Below are experts of layer 5 (counted from 0) of a mixture-of-experts language model. Rows are named router (the router's row for the expert), up (a neuron's input weights, with its number), down (a neuron's output weights, with its number) and show model dimensions 0-255. Each number is 500 + 50 x the weight over its row's rms, rounded and kept within 0 to 999. Numbers have three digits each.
Before each expert's rows: "mostly gets" lists some tokens that are sent to it at least half of the time. This comes from a sample of Wikipedia text that the model never trained on.

# expert 1
mostly gets: " United", " University", " States", " County", "″", " Party"
router:588527653514515569487557392449502484535483496536481542467547443520544505477481474519564473453464677511518506523498458459519508454430458551631530528524437437564453499499485503509528584477522504551496481426483443461520556533462530554559530526667482524516557480476519494488496412579463538505489495535481494429550463526482513491510608535402474430502515587598569491449533522522535458466460445470541535605506448489471427482475523542539467435428555471483509492539553463546443448516520422466494540482416530438446447481584517574497565541509470504544490532507621462430526563485571477520467450484545472495524380549428478443494454557486555482437435523473468540542596522565474469593552527492554525441463592505496469507623430475629530548405542456515471502574509418517437485550489499
up25:469480370514490479510518495456457611466400571511555478480584560420451529441523564480514537514436526532435406464577519514489554500534453466575448489474515411513554510492435476550463520539540418514542486468447537500547494460502451546514616466427559547461537545492479451616514492443491551512561417473519544482593464584591580552531539474512526526468507455577501495418469549574509483414561570460460539486450571435421518537424530561547419458525497485492529471531535474540516522552425485523478485543446430434549463503537489576486511533616589444572470517456579451490527469551575590489407446469477455485477532454450498498498493482494564536495482460506594510453493468451577618474606475444569386504503571436569485545559476471569511494514513435520422518601510507481419430566570458
down25:544507539479509584462447552515568439522526585481505486482471542423569485443496519618524505554488498520552543411408524522498441510548517496506533476510407490427419476401476547590426509493503506447434532430460431471482529488430634492515476448398495603465498489527474507504409505532536463401549431546493425467518563471471506515425520544494598444449519553473591483468537525406481552448487558517546547570458545512536509546497529499503557551531507456468500526443420588500533361498479425570384517567546471563429500483562474503524563554481587576452495501505593509536477513499507563533449512556556434559547460509496458470505533547432524461432545486454453516492466475350506578433522455541571539554567553516407533426415473471513460489512510442437507476503567486583433385535488472
up26:534476491560443503430474510490508589482507540397478472506516528589442528574592470486521536542461511513429449502560497424479576489480572500484485526480462451561509553450445461509476513475553548564424559404450520573513504494411545522451479475415432501554489537469557439461464560551594601533518479467450472401487515540442527453371471505537480468497526513547617537450645400422570560572624531429484468466547538456472494491490520470527444422569479454583454538500538485521478441549529480536443509519502631517460517436502470505555507611542484471458437534513526492553493460554464560532541404543561471484565483517457511514462507567418478527463457462517462540443514472503501406556540481508530506450511593516577427470491578439507441408377543401549476447475406425472516468546454500
down26:595443666514475456413446455540483571511573438578496511461453446566493608517414482392480538505450478577506488454467573476520495536470475433456561491565551386524439529512466503490556494515383562514454484541536536467433506434606530664401530548537448406472493481501554498448509556540522508504475520448461450518499521517466432470523492470497442486416560504487419546442534498421516543665412525515459524482488540518463559487506474467547511496442462506451554476462413536489506434498532542502543502511443416583501449471500497411484488492464499488502602427511431570482465530546519489482541483415522603527553493532463521535570584540537510489430508513548474611530535487455565466477496481515465421427456471534652505481478588542521553512490528424488485521498447436482568509546532534
up27:525493531448432518471530456430443534498375444565522462509534536494478542424599478506573563463507440499529532519535454474487491464511501486557571442443413498568568512487439551387443533486492517587401610504524489526566534545510564505478542454474385522544497466439406490543549545497580522513559517576587402560485483513503550520465556548510550504434522503496513447493458511471558497379525548541512550482500388458463602486477559467419539540528521479495466583411515571560479469519533373488480507496419604565509516597484534545508467485457475543465486419495496512445505617477596430526427454509553409451500607425445490439536533423478549549589477437417456535548537515505579583493493487517560520552559431444589555449548455531525523556489507495450509474465482493527503486553491415
down27:472443467477493434627607491497562550503519494497485517581469491452461530571518511482426502511447394522526550504465487523450402469447436535540511551622517528543492531536530443511420557483452599446534459445475587489576456516395415465442472510352518478526517503522428525515533540437450585488493434540472559513511554551488589482472564516460509510530510535551584513454563551489532414545396507453512426483488573494501452494517465453532448368450594482508458439470445480445513489564599463398516519392576484461464455535581520466478439504470573502464492516469451561471573440547469550471508424443535448525435450551571485519515442551423501628516543519462498469511620459461474567453491410477375488526441474458529466408464479536501460482531493481551572490488508519496471529575513471
up28:536478463395523471374538463576443544487485559500453594485418456467476598531564494420514566466505555518487488515574458504470534559507447584562494504603484561525413526546507407528500588517491507535521550514523515506580599537499517532562591492509533510479509455478542329409496496502420499461597480527430425545520485531530499500430517532530481482610511533493437512499535449510572555475455490453444480494471530553571459471528485445421432541497498473505415564502559523473474504513478540501447540477400469500545467482561469456498440515556479580449487449573559439573333459458549513544491510483494474448482432498550483426473477472515451504523507429445516509511514460452399562499426532510515505395547434622521519478375441440534508399455513381523480511517503567523517567465441420
down28:474557556455510599529529509555527479523542477614417527532590418517559539537434506537455602537472546481563506554505557545533474622514376488482472475545516505541536454514464513539511438477474464535556501507356510422538426495545467491519475543557469515538603524484577475470453478485527508455467467544496562498524525503595529440548451513476531453555477588522520406536598480523398443401576537481476437538439421522490489532517464559469484557577518449496528451565426514473425538531517586530529475585469495459434438430535481513397508531583444490444557474433446557454552421442542466469497407607494429536515428615519444522395407521499535504517569460485499464430583551499494402573474479548457497503466544504537461458475546452503511514431519482465605458455530507495519548580471436
up29:510565477496464566562482558500563549466561427515451561503467537470587520537447630521485479465505459446465464537567466489513538517503432598518474416544383514501568546542503465468358498491518626618452475383508562499456461550456536519489579464447562428484504534388516413530523468496463491459510472465550507547522508568442553520542414504438481462451461436572497520556473482666502476507512574475447529532420442495477543515483542552478555463469504577547525501632596483500466494564476377485493451549488494471544468534548472536471511549499470506503537464562444461521531490595488478464510513495482443549460462566512515578533513550490427523509603494445577557567577564488506523528538558481504497489462455494542423505522549480591516432475504381449489506615456575443421498469421549
down29:481479533421506416420443526487566487521498443506546521470493487576525508481570564529528473478413529533528459454545470521662544526553498411507512455408425548571513505534550577520521522425474446486629508485540594474495499528531487554518512587494414624612550463508413479449488557498458527498441519419524520490418617494605568509531552552491478471495447464431516519562488428501523496542498462537534424439410541516428421498540491485464435456492591539501470479421498488499471492468532424405536574527522566563533595605464529581447570510462488511419559515475554502543585580531553547529469464527411539512513497478425502561497517561549488530448543474494570476545553429449458463442458481508509518571500510516517449578527456485506555466512450461596469504466412389483536567505493610
up30:479471484496491458495518460516466550401546499542530457528566435434479480513479537425485555456468508485571534565576588492527599457493378456571568519489637455439492565460434496478490475533463468495500524482469559492508510571492545462484590548572519564503516470502507490505549399452502483468452526433435471552504440560539454587514569450435538460493518602553550499465553523544536532533497551482456450500552547474467536523468479447467465455470579576519512461507515568483597432466480484585553452508510439423532540423544423581538571492526592505591543514514596491441464513572573528545589479508568514552467453440484486449488450479529424507588481591562446471503502462450531544623495595498463487439515544496437446480503422446556451557415442440486568586579484634520373434518527487
down30:474543509505452577459454597612595599442458536584453503467473449404570472510523463538517509527507461513503500419483482465510539476465569431423455482520564578444552510599500449530390454427483423460512462486457504414448533415460502458498505533465494512493496591562553481469484425474528551424459538539465452397511422493466480489470524567402495437473473508560535587502573415499507463456532542477544507559542557526546535540482448439538517484501564438489555463452439565469589487552510444492403390541442529511534475574479540460448436482482596472401496493465508606555484374500462504537567601475430531429539504543554518491530501541571464442479577539419551512465497441503471455537513516527595507544530482510504486442520437496416475495476412540461600444405552599511566522489451500

# expert 3
mostly gets: " such", " than", " some", " it", " these", " include"
router:548434493421519460502489551424511568431455534469501479556593437427522537435528554447545501525446482492525459545477490473459597424430463493522527528486494477580470566469426424547468507485556491516501524460500421462479529524477593475525555431470470401486422471454626418589522455384439510574536446579562532449453466544539542544469405450463548512520532507683479510439517505598562481477636535575514500579494466430414460523438518556568491459507405503511517491557539472598422494494463478520526534524476508488546484505488519520500516502560490531550366496511470541438489524603533501521408467474505476506543448430543527499546483452475483511486587533501617475474559514464496598503488544549459482441512534568471451486537545416560488461432512472441457504564486433624477437506487413
up25:557437480526504576364411551552564548563453393553443514584498528498532578520548500431457429539529498492524520509503534491510435480405452461487524509534425560526467545469428493440512578437519476552559460434610454435504451462542551415486615481513536479529438454390532553460520514519547502470452514514572406459530404614517529455549424443506485437451513504484423463428521511535476567571520530444513565489444430487374476449477456439503505518452536520532466536489540445512436552559419552563471467490488522458512525499510480580494490471447521526451504408506500621509542604533545438525497557509532487486446445458583563452491492629408523470438524467516501552497575449536492468478453498536587449432520442488505488454517492539452436448402550508453506576539493524449446389450568553
down25:527490504499461426566595537508476550532394552536471518503504470433505473549510487514451543489473442573643378489487516537485447559553505474445507592405535554508469470502508459452423579543541594527470530470483462464546444484461555474423449580536499414572443501471537523421472518490467521540416489581511531558481456505480501518498567397451500489510538499557453518438497536432466541509470536514576429461444529571541529450515499458470411400467550447569469478461415504509565557426577536450568481472664462549491538515454537432539451486428443563512515562575354460543512543488553531498542447440596481486560511538533545471453424491529429489551446536528461557407479456540518536431550417507493434494439453514519463506424480473471536493424461624405511527579495437520461520552500533
up26:545521489525539492435463488441462513473474462505462515461512500542432533563513550414524433556431442522563499516576540571518520452464414577496530454525516485581431624470456543585429512541508442501493594525437520497541458432516647402479498395558436517502600417477530475501500479438526477612518539550444492531485522548500508500446488479488546515516442490507509411480512418424534579497559546555560550543497428464524544611436396494587536473476467530460502499573560583570423489630475467523535513515493533568577501494460487526553522507446483527556463538447520544636588616477521582534407487452548580504547464398516458494574419482509464449558467541519548519417533525552423559509535502559562479507483531502503516407517447449491516495521497479416453574578449551487503467454512496
down26:512501572523499474552520495515499441557483574496466475501513463497498485557467449416508470519427553527497523442518490512416560466429494468360453536496594437413488456478472499528429671549613525509499493568439494515495524525482502486470402528500476476528475559481559609503515577530402437458540476499492507524492491590490558433527609433451481514580605440506448434575500524540487472633499423462449472556441546450561432524512543449525480498563445573472460473451393511442558439501500463443496532493532466421517573623526544522502492559504512427582508551577454479553504491468484475445496554484505489443428534540508428549551430443534517555598468432501486456524537497547452549615562360469523428477485496553527482465378488505486543438547471494452467504439532478492485556515480394
up27:426494492486512523519530502549558483473631500588393523463562620501447477459524538481457576510468578489431447520523425535516508530444497504509473582582591429435544554457549434498483486525526482475402440464486472419497443516455481493555479551485477559524477456448558434533504445558595520555549428497496407494479481527557506439444515432571569404552629589472485434500433425527486580532528569542493568503492497469552514516390513513571465555482510468531493611527574488524482445543535475515502573502421471421501385517448642561545534536493517552580592502428560425555516435451495553479473509428541398508497498565485526429463449425428468525471497530532583545545486556570449404532519487521476540495496520451507509533453515426566448588461482469462530493537533450413518511515467499
down27:507554541402521399505427512523488453579567506518465525577532493501485424484577446493477497504597446523532500515445540541504539439449493488602528483561597500517522563480563470602439574503426502487394502575502448527494482446386493558524523587517474458469501495498465484590406479530406516434488542433546469544435480495601486494559441458573524459569514461542524511521523498381450484535446481561550588490436529562542570459481440487535547487535539564375531545544432574456486412576564472561547502552550504468406509458469419448529457449543506473509590537454494377550498591487476495488597526515569494485532457514514517556500457445578528487520450529565474522515467503576539366464450427459480507499426540477526548506452506484610521512519545515581613555474523534474464533591509538
up28:556468492503455469536617479504473542493515520461505428423475459409441514455525553492489514390485531483461538456501536473481435472468495480540563539559486409547452371436508371394590476495463471507497520484533501478532503541485411500485551520545514512481450503490522511485399491540471497555458512542444459505470505482554602477500563478587404485453482591449455530478558395476520556527539516586543516593539561480532511400533544599538538578535500598431535574537511499500567464507446469530561564474482471506565587500423480575449461478511541563369468602453539454446460484536467484442386477521515549384522555442594544486533484488541500505505586495510502590435458620458401483560518546518573505434560478604517461521521445506456458468475526434511514559471512557516465486567481595
down28:536417545522471435601479513474539538449476490528478542536491461537451444492560532515541449461467456519440503475573564482514360531545582500318500489457599459438535518512492458411537528426475522499545592507449444544460523522497434494570619559477544521552439489484471430492474491545528483582418517484437571578575452498546567483519526475458457573516492564438536544521478488625408542504425464481493465487540520518542546454478424518560589494546411581404534516495445564575532471527422511520433458516529499509543550604592551410464397462511501487479560483498542560512466549448481542519470544449538497472454519443553535479482544528576486458449583488534482570515423559546533516401371542536484471501519550496563408498528554470465458451552498506517545399521482517508428562490521585
up29:542436518503484460386474462482483487409515471533372502469468373569483496461519509560485474520480477558474478503431540447562531484487471452561526576472580522526368527453505423571469446577434503486522556578551524543600436558528520453518491517495461544519550523387444453584496518467489512487525495552537469508470508522441543477527543529512558383455483470554532523485499499433485499418530581540487580534509456497537436576418437422487460461501468501499452461509611437573561511532411492482468406459510543468455460546532518582542462469502576508583488508561593550500513505460450539465335476541562454411500427443469402539446443566532462395415513502462454453509471459499551509584512580539494462510624417496431440522533519520445550519537470468496517578547533418555531443489463452
down29:591515577585552547448504492499578504516474483491511492549551539599529451497496506537511551497569379482414547492518483556496502512471449639555508550401505506458475442530560545499554508567436458429424494486569455540449505521526454557452502510495526500513500433514500471470483600533506481518487504470436584494507458554552572457521448556535548583485480377453523413471457380603544510514496514586536517611540581515506567453453498583457480458431555600458449491456476427523510521489456518456433507441390469499550488498473558573485447392537501558537482565477558461436427556609457456587495516478516539461495465495548483495486530491568507542422457467528444430456504457452539469364473521428510466566426539621545487501528518417419466534489591540517547447434453525520441483492461418
up30:539468586600530503511471553440532546493505570457516489521559436449487503504524466465563554525416492527532490537390548558564443531496509514531469485509520543540517502465490417506473440529425539493592536455470581543602671502531497513471468396454536487511469531501455499518411422450529545592489458606529501467583510540460551523475484479494560344475460468462476521385470517543481468488491474467466480485570470440531393474544537542520547463406497544484466457515579545470473460484415463462461536405534598461448473553556461507548542581551511456572407519448599473540453518473514441497497472568514579540514518387514580472480491459460510412373407512549590432461484529576539528511435574565438474488549514581491462555456592451518465501480503520499516521501514414544485464528425570
down30:491494476540531486533461521477504478502449486454486547447542516552484488528443446524519519507514463564489440540488658424561471604493461578478456441476398533512458473441455453429566481522535469486516497456476490589502614582473511467469553489425604503531548533518481515566456473543457505552501478448457555481538445488563530582419589511518470453509523526484530584433459519521564406477454534513531441456580549491527448519535538511428518515536476503473446605446520597492440470415501415480476499376566508468496489592503478459497483458473495526406598453392574454570443593483559392529447422447524525449566549481500545592451532489424555439488479437494530470463405524500539565455464503573474496561470562516481468592486533505498437495573537507541596595613548518426509591496506599

# expert 0
mostly gets: " He", " Z", " Minister", " David", " Tom", " Succeeded"
router:527445545501362551468588429441568567501513600484480540551485459446586568574557492486519508448490460469504426503437410417445548517453454571565526584562463415446536495494589469505588547404518580494534514416564536420504507506452553460507487486533575491444499485462494427526549506435481594496509504485528564477458466558461473514502510503519526444556564462557518512397529474578534484498478497506512549562474500489503461541500611527517451445503533525575471591515506417570501464564456450435400515452403451490591458451546534546493485570554517429458515551503523401434473534535539466507437485530536471516512401534645540505538402514482529522506541514527550446455587519519414452496540512480539439490546596605435447409557501431529525413485537503490457509437469549499489522378470517
up0:555521504511548509458601524563510525554465629583510572604485469597554495470529458500469565488546604463492525485401360467475513495536497512545493566417402481512451468502463514434482442497522551509554534485528487556464501534520459446549457476468575484529556532450490495547519500461498509487464425458525469501542521545441537463494472556445438468509551419499567434483482539589535400436522515468660541438481505422528534536429622488579514444462455490546393474562528535513417586500387516555496485480460451515539526483554506527479527519562537595433444548481480459472519464466442485551482516591480496488595457461438557492458424551531561565519454514540484438605573615489454557521468495454525510424472552534527455480608438418476533497460573446456476562477455430541482426468414508
down0:475520404583436560504456536366561501459475482571501548504553485585496510495520569476448474510434523545511469459515486526523407483490460630361472486533466523517490563507427501529534503485538431550501486510445529508493517458455546543482480495441518487548552508513537513456519519499566514477560472539468506435434495499463510516569487582555509460446536447534406573490570529474539523444512555375588585533411454433558575503439477588463579431483482484517550490595515498525498482458552575576489458472524456486466563515464482574445602508463536551474563569505582506552490495481535529465541542405513408480543595469354534502440350564447515451473503531505529517537384497459463509476491468597458515531390571526551490572540515591444417475520469501518540457565579530526539434432543429
up1:554449501540454435473439534398555467443392462456528428574527505576463537532584422512529468495536454517584486487580497519507599537520442550533540513615476578539441490461511471503506577452426540576571459443408436439506532574571485463501480473503456553449541467390516581469581497474418511508480463491539462440554425551381532431538557450539547501541533514460507509489426508524495456550474521592586549610466461511497446547500455622462470492526442518486508491447563513528468552528527445569488561537448482461517490491531518568525454582472562496590475556507519524583538518553555424548399508534434499509568534555511515520474437531521530406513491571501630410393566606448423489517473538479519446492608547517502470522466491493482480474428450524412487512460524554484478401488478495
down1:523535522465557560534488527452428488547492523488393444494491425516462451485489505459492503487422563570554550573578500505437579536517572434545490470514614509522487536475491420494422411545486569527415576468535587597429464516561578533493451493465531501510534507491520532525457437540506477539431452456486455470412540476524525508594435493492549522526504526514583527464383456471493532547448412410513484486543472420421429495592497437521453519541406495461492460563463592603409524483384478575535567443463479474608397445590478569554472435515509458511489541466489507495473487488520500528582486537560524460395447468458474517546529443531536608476487478507492507431542509409568525398552505553538487473378521473499554448504494530526466601537443565431460488516543521542554509429604469
up2:535538487520528576531404541552478456483471470501467555577494454524561378440500518431563533481478521460503558584474479485482508476415528573556587643496473543460463435488474501453506430546525453569487560527541454534549530599503432451508538454510514580564501559465536515468391389543540508489491557476398522535411491466453611514516527450435491524462536555511473516453478505575485527423480472535507522486482481504510445449569489521526491506496454441536569492498517481465510405490566566563504581417416465478452492444546440572465509589461428502654414553491577514476424493485567512438505487582416384495529455520350511463561495455559529498553402512442485448528428523500523513469522475497518558450526494503524421539520455366490575578424494531496411540536513498510556531427478511
down2:471450453464550490534476476551483510557466587455590447406441605457423533577420544497477423532390549541527490437495546536513542507513457494466542426436447419521480514499511486457448500506597470484392540445507548458546586551557477504511562521458425403412627479500484519541522557503450531530519573459583554508560458559462508483496474496506476546445509567471479459519610502512519496516597534472475480499525509550399525577443509430581616533537604513453566461527494425526478581541466459451523476534534534428541500523509501427623486469447481464483483510510468540556540570542465497516477519417479583511571482565611495452516457536437490474460556465530478526450548539517484443563535551531452432545521510506537472437430606660468534480520487561501593510484530499521511544450374434
up3:559556604468489410494412491559532426472528531442480564539471383535635502440424520496457417515383495450521455458461535479442479413426421497583417495524500548544488568429509510487549498462504511457522556423395574466532490497386546516582525537490518508563480458530524569480452498496534446458504556476484487566411511462502479484491456595480495474543553559581587536459463514499461544447485577448437536496399488577588527589520522500535514430507521503546497479491482542477444531468562466491514522511502487460470572541546429539491508540555591600570471533603524444430548564476511509531457444477523474435501532501525435522527521532501554560435352523537515448445554582464527553496509495444582466436519426477549434450605534472536469501425544466523580372480480467543519434524498557
down3:516577484630518522490443451446551542514443575398532444492561531516506486470492505572493564583453493524501605565505537509494560566551567528379551551523444465470503524618493553447542494513570524528553600483538532614503400551470410500514578431475544515463509497530480428458546477540491535499413524516503564490523497514478480485538517443470470467472506464419455417476440483440432548565477404410560446466656578433496484455592543491524527469598473421590434549490496528542471541499418430474417565515491558507549446612442516477509531435513469459502514491394444553487568436468385496469451547488578543488509442542522608473471491519411449511522567476498414530501467466531522454448457463562435489445555515509483517519474517479378487496550522495493458512497467471544548456436475523
up4:562443529556515544469462489440484395526583554577440539472533408415520504521524594561501477511445486549471582540490509492512548503544484500428491525456403412478416501487454435491480580459517618511487484435524513430472588624519523494481480431463561415481506519498448514492463470494552532441456479478602529475460525533423494568500452420454503414529506458530476461484613547577587555558551502448538499486564470439528436474427543469522436481450374551611487463544514508420604572473479534560491468476482438444493498528499520540480633509522572514499518493483497453440503457481543470575527498493411462377469509478476490438534492473483373449461504473397488429499537530496475449539550519527448433497556521470425549440443579483545459505533627504446514587500447400558441537504469496
down4:505485555487559450485578390545478511490531454566513513476542521443421440468470501526500456539502473562482613512475556426416582565547547469319551416526441515430494499535491495418581478419516506499450475467414444483457470545440444517446515501434484489443457532449550472555447537489491494512508366513521445485489488497491639520438504466464488534455494530511480472594521500468505502614489513525435498534506503530575473519467362492435512454567506504520424544438545526407477532481464560415473520381447399497528506462485566501461478508441485434554511551464436537526462539360497492400518517507568467553567473476543489526479506473527490484499469529490443479509487483435427435399508430536519542595474481520532479556481482550300496479435439466587480509505530473550461599528487488
up5:613579460470549488484487462462470427474477501462492490481461415522545502502478404463515519398435510548513494515508434442443587513477461486545456421537542527464503523535478450589525551430490475490542612569546510502579502493501474572459554526551409540462506533516518494479555479528528578484568586504500537538577394546485525570540484571523484535545504554438538534498473476541494547450500498502529618530474471565506513510470438399494436507454416496408446542428466389483539493458397462508467458428505559541507537578471480540513485558439499480527586548444490505497538523595630528532485467540639572495547534455503452514548440503507506560499506425560589590530511582471477422561565588494552464491408471631548537507470539439480568458459479421516553400497427382493449503485508576
down5:554488566579620499485476432512344542379419476509528417567587516490472466477432508593493437528515488475401522451561582462530492555612397547436520508402505484530488495504482462594527512397436452489471594495495537512549570491467592554503491443503456529463539423540506502471489505495495436534501443465472465508533516456506469465513544509443510486449495527519533522476510537493501438506416509530512506472498545468535540446451451444470552448459523555570523421466623433395483506470382608529519588506502545535505548432530488489526516504447472474514409534412493505560487569555465459440473566506495513525481461565416489539519468504415521426441449574480436579542593512516451488494454469445524527529495431506472484580449539565470640665505469489512553466509461533467482496521576559

# expert 2
mostly gets: "–", "/", "_", "_{", "year", "^{"
router:471465478520573612504552508479525512376422520454409456507494489496545495482536533417556507426497541468529409488510431542506550434550442438589591514503472542509471560479434509472430514525563497537487628542480476424570564504461435431483510396612545520390523437462490484478496498446585599523537486487542450474538425513376519541380516515537556499524521580502478401473537429545554595395526627537566540537399494505500528479474505570554418548491546567596484576523516492510497537539438424523480546509531606464497494368491510567584547487483530526521520587472556431560510555493524500563495453528518544456522468452449557488537469473520460492484525553415514496513518551547506475553508561570559443545498501509502502484502502421576453473468559438510490504502375475473440487543487511
up25:551464482410523498487407530406594546483567465498523470502501498559498513566578511485479549481441557392476429483503468450443519485557501534588482470577462534522496448462550526484361504469462524455489450497538402458509506498562617504479402463495450500397427418513477505552434565542507530531492475428560518484498436490546586467464509455576432427527575536445443568488582433508479525578498522576499492474455556512513488477468430500533395455579539499438470446491512465467457489479401472510465423507450439446554541456511481572586550482535606521460535524474539472560533597537510492575536439459485495468478525476550506491463479451475494472417424520513577537481508581479414443505627485498541440526384465528378479433573494552479525582580588476542474465472471487464511521561356500
down25:542497340546481495526517412444428472461537579528417470424533531486411484547532509500526449513471556507527444458446555538581542483549457429609486479498521525496619526533513508484512459517538510493468473558376550526544575494496497474552425511528478477455460579552460540502529421540506485487493524541469571499474530472527517566523533517526524484521395470426432363512525477492404529510441626571566464587497445552426554425470430448469490511522568413578466500437493530471555527473496491533469485532475495488546471487579524517473410395455505544470503526576538538470536569607513535490581473446524541517448506448520437394526519532446578497555500560483347474533583574595498455571504567495523566541479538605400586505537466524549448448431502565476507461466482483481511474577496509
up26:527471537476401467542598484445476497477454481496489529474471499515500511466457414528462507505513537465556440504455434497510513570508493529511539430416467511531482472441501511561485439371508454589498550483545479530398452466515548439610484542517512479436523521470499439601544546476541592564569490549553429400430454496503542471473544372538540378424536455542502472482534507493539561576440540467486453497545358513534465565504531516509454552598521462466571589436519465551428485606504379414454469501408418500542484482545538511414495541521464486575538481478531552508605534447493437594393518549437452534609488475533482440495405489429507550504536504440492493531463544492530520542482481483529499492466514410599521448557447495473490462440562451504535455511536403427500490540391561
down26:541404545491532485545461465517538506482491454509556558484477512540407380490470449574515553509543536547516460515602606549650464501550529458468474466486489587470499539446532499529487487558472442447573527449430527458480553496599546537506556510516485608483548530524475506526455553533528513518396495459476540503514502497509545460568491516470481450502533521509568493465597514588499416577412523549415469554486468525519496432521451507491465466445629374512416444445579436419533372467501503427541486534515446514478518519527452544488441504493482492519520490529423560447558398498593560522508527498459591563467647454496444543481510541470529471483522517429557554482503513504376546527380493495527484467512469492569588439574461585459515563459512474387496545547614559474540540466490463
up27:546359463477531549452579441522528556480517603605550497507544516434560505462551484490515460539493531522487465541481401538528553406427551491497486551594579456533456601467457486498521492513493521455521493505452472456464556471501527430514585517431601496580532492451400553501567453460542555425487448473486450495490498478464457475522470516431481458465428464552453448478527576535551532409494519448427517530438466460484426465452565386439530501429481516552469555506540558448504506478423515546428501485465517520552412392544486473567549533533445593501520477471571444445515527538429553568582340465448533496524443524511466401587450529440436523430511516458476336516482484454447547485505476578473451427604486459554491452489439482506445492473544465494444587393501484481450486508504488
down27:521559430519526475478545446501548494474518497455525472499489583444577507575482464510501428465450484528493537452598497532528581588577543458442514519494530471528503619471394539448502444628458489438455430471507548491486491376529455480397560535518485504514447479468473453463485533562450438528404446478512503551526420502503473574549553522518500536520465473499516412506485536504610439545436499520575425513451510545474446490513518473368458522512594546506533474455506588523596559529535523513450420499457432466527533560459576464524584566398413497517480591471533549496498571469509582441558446447482579517510489540506435516516506512658495562521484498532488575509532443390436597443411527477459549471467541559476563536414418475559579582532425497527510493460489435498451470551586508
up28:491435510539428448464542436472548447524480495618542498514447443486655521598551464545522416423458460511537463568517504459430456539525444538530428463490518437528483535547485515527440466499499540471515559593446474467450553496581543506500563324448546449477450609474547533574535471497573509514529491529485432478460427532361518582555502640481568503528546529544450500494604476534574454567437457550535538599424476504560570499490489479526495433500517557483370493492469538455478571473500539465482552556508491449461486425483498504554498576509489545424613518541562520478454540496522394582547461477505468502598438456458510454560451484497475620479519463529434494522449515478581494476560513507537441518450537543520436507477601518477522447501523421423500535515501455470482537541575551
down28:603449545539499537518463463525461550620490521449595534510532562557561512529476437548480457579486548471548486451464500475515535550458399467459486533522430517530521448533587516550537414483456506527416409504547455498545563429466452578580535506502525541506453577420435519555444493518436481524471448531437541487556413540506515571491510620477554494462540525493486487559480568462527462557495515443448505573507518506483510480446557456501472562516456487489420501452445544516430417581521600475541459537516476501565451495489464559511429471553436458442539506486643498468395341494497485418505501536506463480593481497517462548434494462507496522531427520494486514540499499351522541465492495456508526515630543420507517532404541451349570597539547434470497536561434581518438486411497550
up29:475488428519490476434537486521543545459513480504505573610445490460514557560516486420610490606513536386499596491560431476472466421522574557470547512498400536498442504513477473597460612451497546486535511451583568462542533449454476434444424470469490518504397475541487499537511485548489519465452482519587464494420515518629489520534475620529457538431574495588523412444521559565528455511505485429534422486479500416508460493512581579587499555423427506482465574441511508545491495569446498448410581386487484440556456432515533474527490501500409429493471503462553452398503603555522501587425565506522493506574442490470509491586483433496539475457568487437493438508631507461530466537499486466462458483424517470542504469483442490531540529422516474506462518551566427494474500569459404
down29:465489445444560563482542446507532509498477538607442500481456454489417584565529456447527548590451558492493430487454499540569482387527478611448596508523445502519566487563443542541548462558509472472450487568463468492479465423552494481443484519523490515557529474469547456506512632499511458543447479561515565561498415508557493496543510496470508451493444443518474458492499488517559542514467520522596500464538539553449553411426539402402506587524511543493478514484488487534534503451499583547472394412641452388445633428502407437498457489459454572536479533486522538493482540419407483522449395468479559551579484489535462455483480556505519427506543525435394569493519509511479464503559548435403412477422485513540439464518457552427429619541536435541474434459518513435532568493514480
up30:523517544576522453484481526518485528464449514523544464546461495486536441441395493446547510429451420525460577536513402501524499339547443586455466475456502519505492530536556436436465604476531588495540475507530484498626561543517419471517441491419451482487535506491605507552458488524477477472454399439493500480477479515462462499539444530417483465509411539590499503416494564522459489574483437485522633604502479532556546504541566543545559526541443430503507423542478388511580473543421493477452497584430495466490361470520533487516459525627450461590449444516626523456475469547586471553468518486508565478517535511487476498527521493389500491553443455592448484452514501474514431549603476507470436365484466482531577516538491511565424493470402473462528502510536448530445466506534528
down30:555610583362516426383328472490405463503483478545481503478540493498507471490490527468511530405587410565447390470449469482472481513488441474406410496457576543382438445555516547632497539487507528559489537532558409399541419460527433466551477496492451443509563532463491515461433547542423488481470505519489497424560488527539458520527436548501509501543403474543538475503501530451516470457512518460613509474522547466450472480533618471459532656531579529519455340461470453547472529488500538478468557520530547583478462409477510550539498528493501545516502530461531509451569414456478500517549498539491548579515491429482524481411513454586510520505574428435582517432550549490460432487519482564549489498531496496489506559509540534444519456532452466443509534484493472500451458455521563